Experts of a small language model.
Size: width 128, 29.3M parameters.
Below are experts of layer 6 (counted from 0) of a mixture-of-experts language model. Rows are named router (the router's row for the expert), down (a neuron's output weights, with its number) and show model dimensions 0-127. Each number is 500 + 40 x the weight over its row's rms, rounded and kept within 0 to 999. Numbers have three digits each.
Before each expert's rows: a language model's description of what the expert responds to. This comes from a sample of Wikipedia text that the model never trained on.

# expert 22
Description: Bytes of Thai, Japanese, or Korean script, single letters in abbreviations, digits in IDs, plus pronouns such as you and her.
router:495520441552521444486519471450524524518595512487556402492554525487440543513479425551471564487562496525499438513518554473481437500476618445527502521486464405549504516470482548527532478491510495511504452503462579565541502553506493542523500458529520428461452480497498447488502463522472508535465529538468540493563470452556468448505512488443493422508477481512540507550509462480594549508481
down0:569516422490558482540479517489467462549506561475501539501456501530481562515489480432522545469491483530508569520551459458469491517551462527531489434466538439545451496493471448488479538469477544476548491518466445496528464393467529424533432508518564478508473532476509432544548492429513544531472447574493541470430537498477486582426462523521462523411536563450503506487439497479484507539473
down1:461514420454438505521483557496540418461532458580489482457465558565526541440537522491474528556485510424462513512470458451553488450488481513529539475512501510519458498523549476560471591506495464430463546527490542528450520489460453583494474527546437493476452510446482572477466526446416468488438483463487469448556478510467475474465509463549578438489513458467428478487509511451473487502466
down2:577566495557549461446484505470554494520494494506422452489471490527509515512508472514477497513482497511516481464462464364506437495451452466474482510500504483466496541527547524565532490484451535522454575447502468506483359460528503571511462488546525472504517454567485497515500506455514443507485553510535430530500491504473492523615478513481431478523477451577542456406511480462557506491521

# expert 31
Description: Hyphens, en dashes, and prefixes in compounds and ranges: top-rope, runner-up, next-door, inter, dis, non, mid.
router:496470507512535545585443492476470509507455454549476516566459552529574491461490483515462515465459499446491575493490506480506524526534497495576485541511447495526441429483523457443469528482489492548441513509466453533538439496574569495544483514499466462518586484435487495466520555531533594522572395431535489520476484500447508548526507454500511561520561451536503470501521570448565451482526
down0:459497512544524506505484514466422475576445499447470485541494577527453519563494440509442481478483487468562451493519470489488545548471497540478499563535503468511515502451499468498556555523553485493491497503589482474545551531517502516517498506474536495525432549511511504415525582534538476504551507442480583506587480539557484421594453485510422524447581462487572534510510530449485493555550
down1:545445474480432455501556434466487533487555495493499470516546577560508538475489490485500523446473484548443464514486516442470515520512553423476488558475483531538502377521482518595465523440514472458533575510497468531485484531488472524580573480476559515445529498485531491540581536524476418499541524524520487502444421497543502486566490505528471515441486416471490502514529483431571455482479
down2:577507511521441386502484484512504487482440522500554503533526495524532541531535502429505472535497500468536423534455444524520509475518516452476460440480481468525545518437476474579548476545463457384504479466455470559459459500489518563525464485477536513564518457419507565512470500473553530540472571519503436482546486524527443503473457533584448473533444444519558443533488565496490519510469

# expert 16
Description: Consonant-heavy pieces near the start of names, often South Asian or Japanese: Ni-pp-on, Bh, Mah, Mad, Lim-e, H-ung.
router:575488427461450482520432514518520519498505456470512513530525454445635466589484530487510483451473508508543438518511536485524447544512577446484542470547459446447508470519489533542476467500396500518556520541555476446472504451420432491477503486466482504529512477506570515524508559501478522492403536427560418544494490521582527484511484518514557506526478460493533499449495490497524517475483
down0:461489492449448536428478535496491456478494498482559444473447497520506544519456502501489540394515513510463463468567508539454482510471526496483479398420557513542462448535500482614481534526468491508480486513548541481530494491615456490511479510586563505427490520420435551517496556483548453502502499504469502477542484525542498467520500504444440509408540527529481538554499467511473450439526
down1:561505512482522483456535528561499500552437411589475427477482529535513550562473498466440493516450491485479470558416494462532518530477516553444498430426503446513586469529485538489544487494513423503520480522481494470473568528472602523502531502489429538493539479511445473454494479537505573476452456560510471496514542485537488444501526540491562448465505581534515543499480506447527534538565
down2:559515532523516532459478547424484469489479493510496585524533550561440444543504530508508392490485519533437557468469505559390450517477452477482525548506482502415503468443487489468451495466447455480554532504411530452527539506486533558461454419496468559454507441465486534482422519521415485496487482450518479474474447529507500488503547485471443500508496483485437527534554534479576507504485

# expert 4
Description: Commas, and, the, and numbers inside lists and tables, especially taxonomic author years and vote tables: 1846, 3,834, Shanghai, China.
router:503519434548514441486517464456526526515602512488554403493559523484435539519479424553476564478569493525495438512519561471481444506482609449529494521496462412543509513478483556529534481490515493511504458500456579567547497553504487544525499466526522434462450474494499435492497458524473509532467520531459536490556470451552470446504515486455486430507474476520534509553509457482603546506480
down0:410523506444558498533494546536526517435531526461500462506478480466507404474465504522530407591498571480549521549453493485452527444538566486454498555483540555570526528533532516561503469456560574480484485542507463565504461470460596490452467542505527492518473488494462518495515456495541557490486473519455531441511486533440525516491512481527535516539490441516513472522539479555463478608566
down1:476479490477542569536504547463496495508545515446562535460499468500515496470528469494473482570523473550533461472537529519579434541514581536497528510428570437481496445491530555492482505460550510542500477464531567530500522538451437485583544548497484564479501527544497470490505420529529502539582524511552539559546537508492467571503539526489450466443481448418539527562429500514597519517505
down2:468528456472558482361539534553563521532532499525511455458507538474509531560463496436534485513524504501456618486424524478500459496505497459471560534491448543539519497483577537479520543539557474521544509466524502514500485499511489459545503484486516532534497520477563524455447494468448513498434451631438529518582472544527457514506486564495463473541454463510452482512562513463509438510464

# expert 0
Description: Single digits and digit pairs inside numbers in infoboxes and tables, such as heights (1.75 m), coordinates, vote counts and times.
router:572406495518508500536480492495496496439520499461497515547476518499530470478488521473543530529451432500440521522499531389549475464444484494565508512567538590482520546552535583497444568490530485546496494450488488505473495524577464470486565425494487497519553498528509444406438465483435422544487469506461555469565584447476513520461479467526537536524529485473509540487543459519488516535455
down0:456457516549495536497448469539448494497520523481395529429466498581470502471440463490534561460463511470448550488479468543603499610488503462479563541524499423533529461529547490471481446555531545521534493588469547426554493456428467449486516496504526470500458512494477485516484523472485521538503495516556452482501496531532463510491470562518535540462520531532492517481540383566452512477483
down1:527478500528512390492488597486504512484520476538455538481434495584526459526564466572505479473557486533536570544518557528535496449544538497454462509491572551541510532499437507552502486557512553480507549457459472513453463477516487573585468474532523470450511516482467490525481572538526486508507506492569537447564467539475526454508507584539469442460504518499482414492561483464444481561490
down2:577517530487535471512559454483444517509499516477511472517558464437523510506557493494530507547443553479502475477472570480494497445471404574517499501385513520540496478448601465552484513468508501500430487527506439586507488461510489451485498542476493479541445484489455515433522418496507554470467521535445550478538482571478503572538463530591512570474510482473446547529484508472464478571498

# expert 29
Description: Commas ending place names, years and clauses, as in In 1618, or Oshkosh,, plus nouns like building, Street, design.
router:510512437550520445486520473452521527517594513483561399486556528483434540513477423550478563477573500521503439514523555478477446504471608449530503522490464407544502513475483551524534469487510496512500455503451579564543502551501488545525501462533520433465452476487500445492498462522475509532466524533468539492556466448551463444498508496447492430507466475511537506553509463482609545508484
down0:595462449501464495482464487524485445522457528509596478534521499522545455446492520493460560498497482500464479513493566595555493483500509532479476412466495538507506527511503407501512458510500550514518515514517541658502462494535472528561436499456492457454522540457508539532473426504504491489526464534478508601505523501495416440497441458573523458531513477459510536484504483532553465513566
down1:493491491511589458438511474493546516435484531538480510505480425542503530510486449431486557520471547515529518505493490516488495525461493561509476518558457494494507477553554493621484541383533491477587504539506507546495489430520529507455588530476495596504464467489490540511536499448449492464468495528488415571456502579535466488475490495499512437440513447550491532570496467542505477569469
down2:486494486563474536532564446438549544467596537529472442499552575489449491482458548549532508501494517443561514441448504573506478458487545484518496457533483521595471609471478511469469468523592478444467536490460530521408492513488558553467505496501479485519488541525555563490526448517480499485454522526525488469410522509543532516517512491461488506587495521504521564510527511491457557576511

# expert 20
Description: Sentence-ending periods, ellipsis dots and commas, plus descriptive words like new, existing, smaller and the, and in running prose.
router:504511438548516447487525466447525518515591508484553397488559529484433541518483424552480563486571498525503447517523555479487442501474610445526502520493463407548503515480481552528539471495514490508500456506460577562544493552507493540519496458534520430459447479488494446488499455517478511534462525534467538494558468449547463448506512488446486428507470476513536512554513458480607547509483
down0:497428494423545523516419561415476534543529436494523456537493513452515556487546571468534499552511549531502578514440561534460506505463481465571481476547504490526497579577485403512513570513549503500521548497545532508492527521511460494497458511456494394543506501481528407505487542489446517512501514481544531491459490526527514512471472506520474502494443502402445506500462554415546508463507
down1:484503496519505545468477544479469445468494546497536527540526444490473524491490511501493569531560482520541540489464452504375480460498479523544456474462468581600461500583482539538498493488492565472541526474470424490515558446485571404547545480488553491571515472484545567469496455451542496519540522540491523490507561494542498454466530502487454535556498393492474521546536519563471544467459
down2:543535488494540506524450549437542480543526389476469463478530469547551560513512496491534418519511512509441464551533537467493546498541439490567489532568452502509470539509466486516440490504485463519486465465593498541470469444493558458522555467553559530467514549570530501525546552581527512499468530468456522511532471497496492541536441613481540447434494447541442513505567530477529541508497

# expert 12
Description: Final pieces and head nouns of formal institution names and titles, such as Court, Committee, Act, the ment in Environmental, Legislature.
router:496525551545470486481504476504516505530502465534571522487531492429515551502523464499545521535584455469511548511529538525466561455439527475434523458478463473409483525460497505399431478549546463461464512475516478533514547463488566479473484583424450461513500477488547568493491516485608560422470538582481458436475497544475498499536537553493462472587527525535541492467516471484476460476503
down0:510458484583491521558462481576538500549485544551513534498506506418531447552487458531555446525507467490426522571525531412521487563477530494507468461533512466496514450500525497499544537490474501577520531493512469505416463549418576511554506545500516469484450505449550412495436483522471530497514514411493508381487430456526475515421503518530483472500484439481488542513479495439522519496499
down1:472507442537532507450483451438516544513407522528514471457491430458469545540491516467549506530453494522519445505542480467478514493539526480522499495478465447530496543550526574578541509532455474423480548582518456499483509519503515511449529460474483497512458574546468468484549460435488450426511493522487551483466525509615502455434535540488480454373517604491498522466449502496484475475475
down2:521485482551434455426463535509555597452572520523602553540479418453528524491529541506526465455462548448486509533509523532435466540529495477469507534432485505454512522511471516473447497579444470553464493491487448513469495455518533465507503525526454512465526462558429512432527408477530523513393517474477489540546435451444503486502479496490491536554501444495520503411512469522492467526487

# expert 25
Description: Nouns for people, roles, and kin after a determiner or possessive: member, player, father, partner, bishop, and other common nouns.
router:567565531505504500508515494439520465528466535524509511469484595481462524554524468495451535450515476464442532507512468496482549538447458554511550490541521418461497557517468490489517554595570493518478502491443407472505513486551500541526501473521546427517548503510525485522610528521540516439496493491511435450469502541579545503580432443464491408537455507464484538508507484477521493487414
down0:489469479467496500490561505446434485476515468511511474440520488494504548509497507404426534483522494477467550523532517488547450491507493528571526513477515529552546457468411459484477467438510506562540545497528538483464431506432493493403419491497466461455583454550438487523516472563479531506495579553465465505501504529468478506546465522471537535435489370503487504604495547505472523534505
down1:536493528453545496521558507516450446512521539511534484481408554540534498448513431525543508511559515465432499477459593469483490477476464479500470510512538502531530478547498603452548520448430393490559467474477446525538477508607460496465500498479454502552547551516467458395533429564428492505516478535456521478512446447491470451505505480521563493557520463506519471508472501506545506496492
down2:518518513476435502486524457556533525566553547486503488560469503517424466421493415518545447496484498480503461552533495573433567521523464500498540449567540520509489511513519473492499515546535538465424443438519450535468451483549523423454516437502516464468475522542475510463514536522456489396476522452503535463420495486533492502523506480527441511509596527445519472552484473521448598542534

# expert 11
Description: Mixed tokens with no clear theme, mostly the, to, pipes and line breaks, often at table cells, list items or name starts.
router:503509444547521444485516467445523528518597516492553407486560528485440545515488421544476564474567493524502442517519554473484447503467613454535500522491461403547497518469484549525535471487510494511502449504457580567543496546511487536527503460531517433464451474488500438492494462521472508536467523533469549500557465452556468442496513495451487428508475472512531509546504460484607546502487
down0:501489540478471522459485502474497517488504499459509532554489577575450550459461509435483484517421473507469470439564522500578508427595544495455515528463444512556535529494492422513493532426458391517453488473461561507522475501511509387515503490488484563499497454556457463553496503476474524532471488548477500517532445575573507516503487509515537519568417495443469536549495503516541526461465
down1:506504527503470501530530499460456455483449480462527474474485436494473552439492455519562514539429567463523482480497473492476496471538482499478494397490568480495529429523535514461501519534475493480525481499479584468567539515470383511506474519452561574451511561513508515446380488527464480527564489541555472464466501450477415488462512555521461447472433506518539462514508410501515436515536
down2:484476477508510485561441475458512574496467496544452536493493438566511488535519453497551479522513511495483458536531478613486507505544525435432450474464540452563469596579446486523443577484508550506469469483459460483478508510470549451441473472508551443485483508471590543487505566542550475532467485519476489540470543523472566510447495520451556543520421519494469506450418502483500510465567

# expert 3
Description: Word-initial or middle stem pieces of longer Latinate words, often after un-, dis- or sub-, such as mar in unmarried, ss in essential, dist in distribute.
router:525552528446535462493508578521491471537451564522434544464462444537550540512487487468434486462543499524531574460502476470476534415569427447507538463445471550437561553541466477444458420569536533508534546515539498441517514486528542429489486540530466521481410455582526503430522470472522532506476564491511485548481570495519449515528488488487490509516503513510495489555448476531472537557507
down0:522465550523478555519444494472491463510487513499528567561511478500539474460499526503465474507487546513485503481505450508539494505535481498500437603582494508472458479526493485535413492504527472547484545470465493560551535481523511612404540534491440487456485526434534536485456438477477541513466541502476541495525528519527504488411557532495519480526535463395606497404396511528521486496506
down1:522515462524463477481514587536515504488521481466501581450556552475487446425569517514469558455499509540508526557417472531465528492551502529492487475538435514534471436460488474508496571516509432503505460516556511496507463483556533515485469507516526536508415457494603489463468444462428512516502408553533533525515521545488509507516600466468481413476491477486496505508539421533503432582531
down2:509526418498503453505504612464594485505531609523521464484544521474435551547479572501514538526470531515490559528527470504495499498482534472518503548500540512460527407500477514522483381588482513575497532589504498502548513501444463465511467510563496463497433478444533536518520490504411475504456549454532544433506460459462505501524549503513469529482511461506488539525494484573551492511537

# expert 26
Description: First consonant pieces of lowercase words split into parts, such as st in stained and storage, sl in slim, cr, cl, p.
router:457529499511541485526476479560474462452482521508441568484436553541489427542524494511530503486517450510429489469445468514526542441477457475556532483473491441523543443507539472542498439534500508553536471528558411469439524607446496526438512453446504557503478510510433438513447483504476582524446461478497466552491549486468479495453486530474523554469449503492458426519549562527429436488506
down0:544545467556457498560551537527495529527492544575551486517472599522438481450482504548493511496499468493521452508543580529416491505454536547506598462463511468549468499556467532479478474479531453531436484419499498419424452500540463533435560489501447546522442531510519485506505458516504509518507493506508474492528547490524443539566485483400480484434507530536500485525530501570561477509420
down1:448469528522487564536497502545537473484523531505475510474475455576568516550514532501493572571519549546469523492476471567505467445490587445519530522474540481495529550461523541524529534535544510593527432544484463518575489452519495491551502537449486525505496492508427529548489547529571507485481420509490482525609502528412433502477495433531495539431479500532516495492428464565505579477496
down2:488507456493513466549523508521473546500526512496456537514481488444535566471448474469533562518469459544439560476493563471506501538568495532472441430558506539481425521490500526441502525426516480509524472452509454512537494472421561472503507562365518503489480527507532517471484564482489511503514456505477501383495521562486489500427451498461476418468457540586510465495474473575489432510450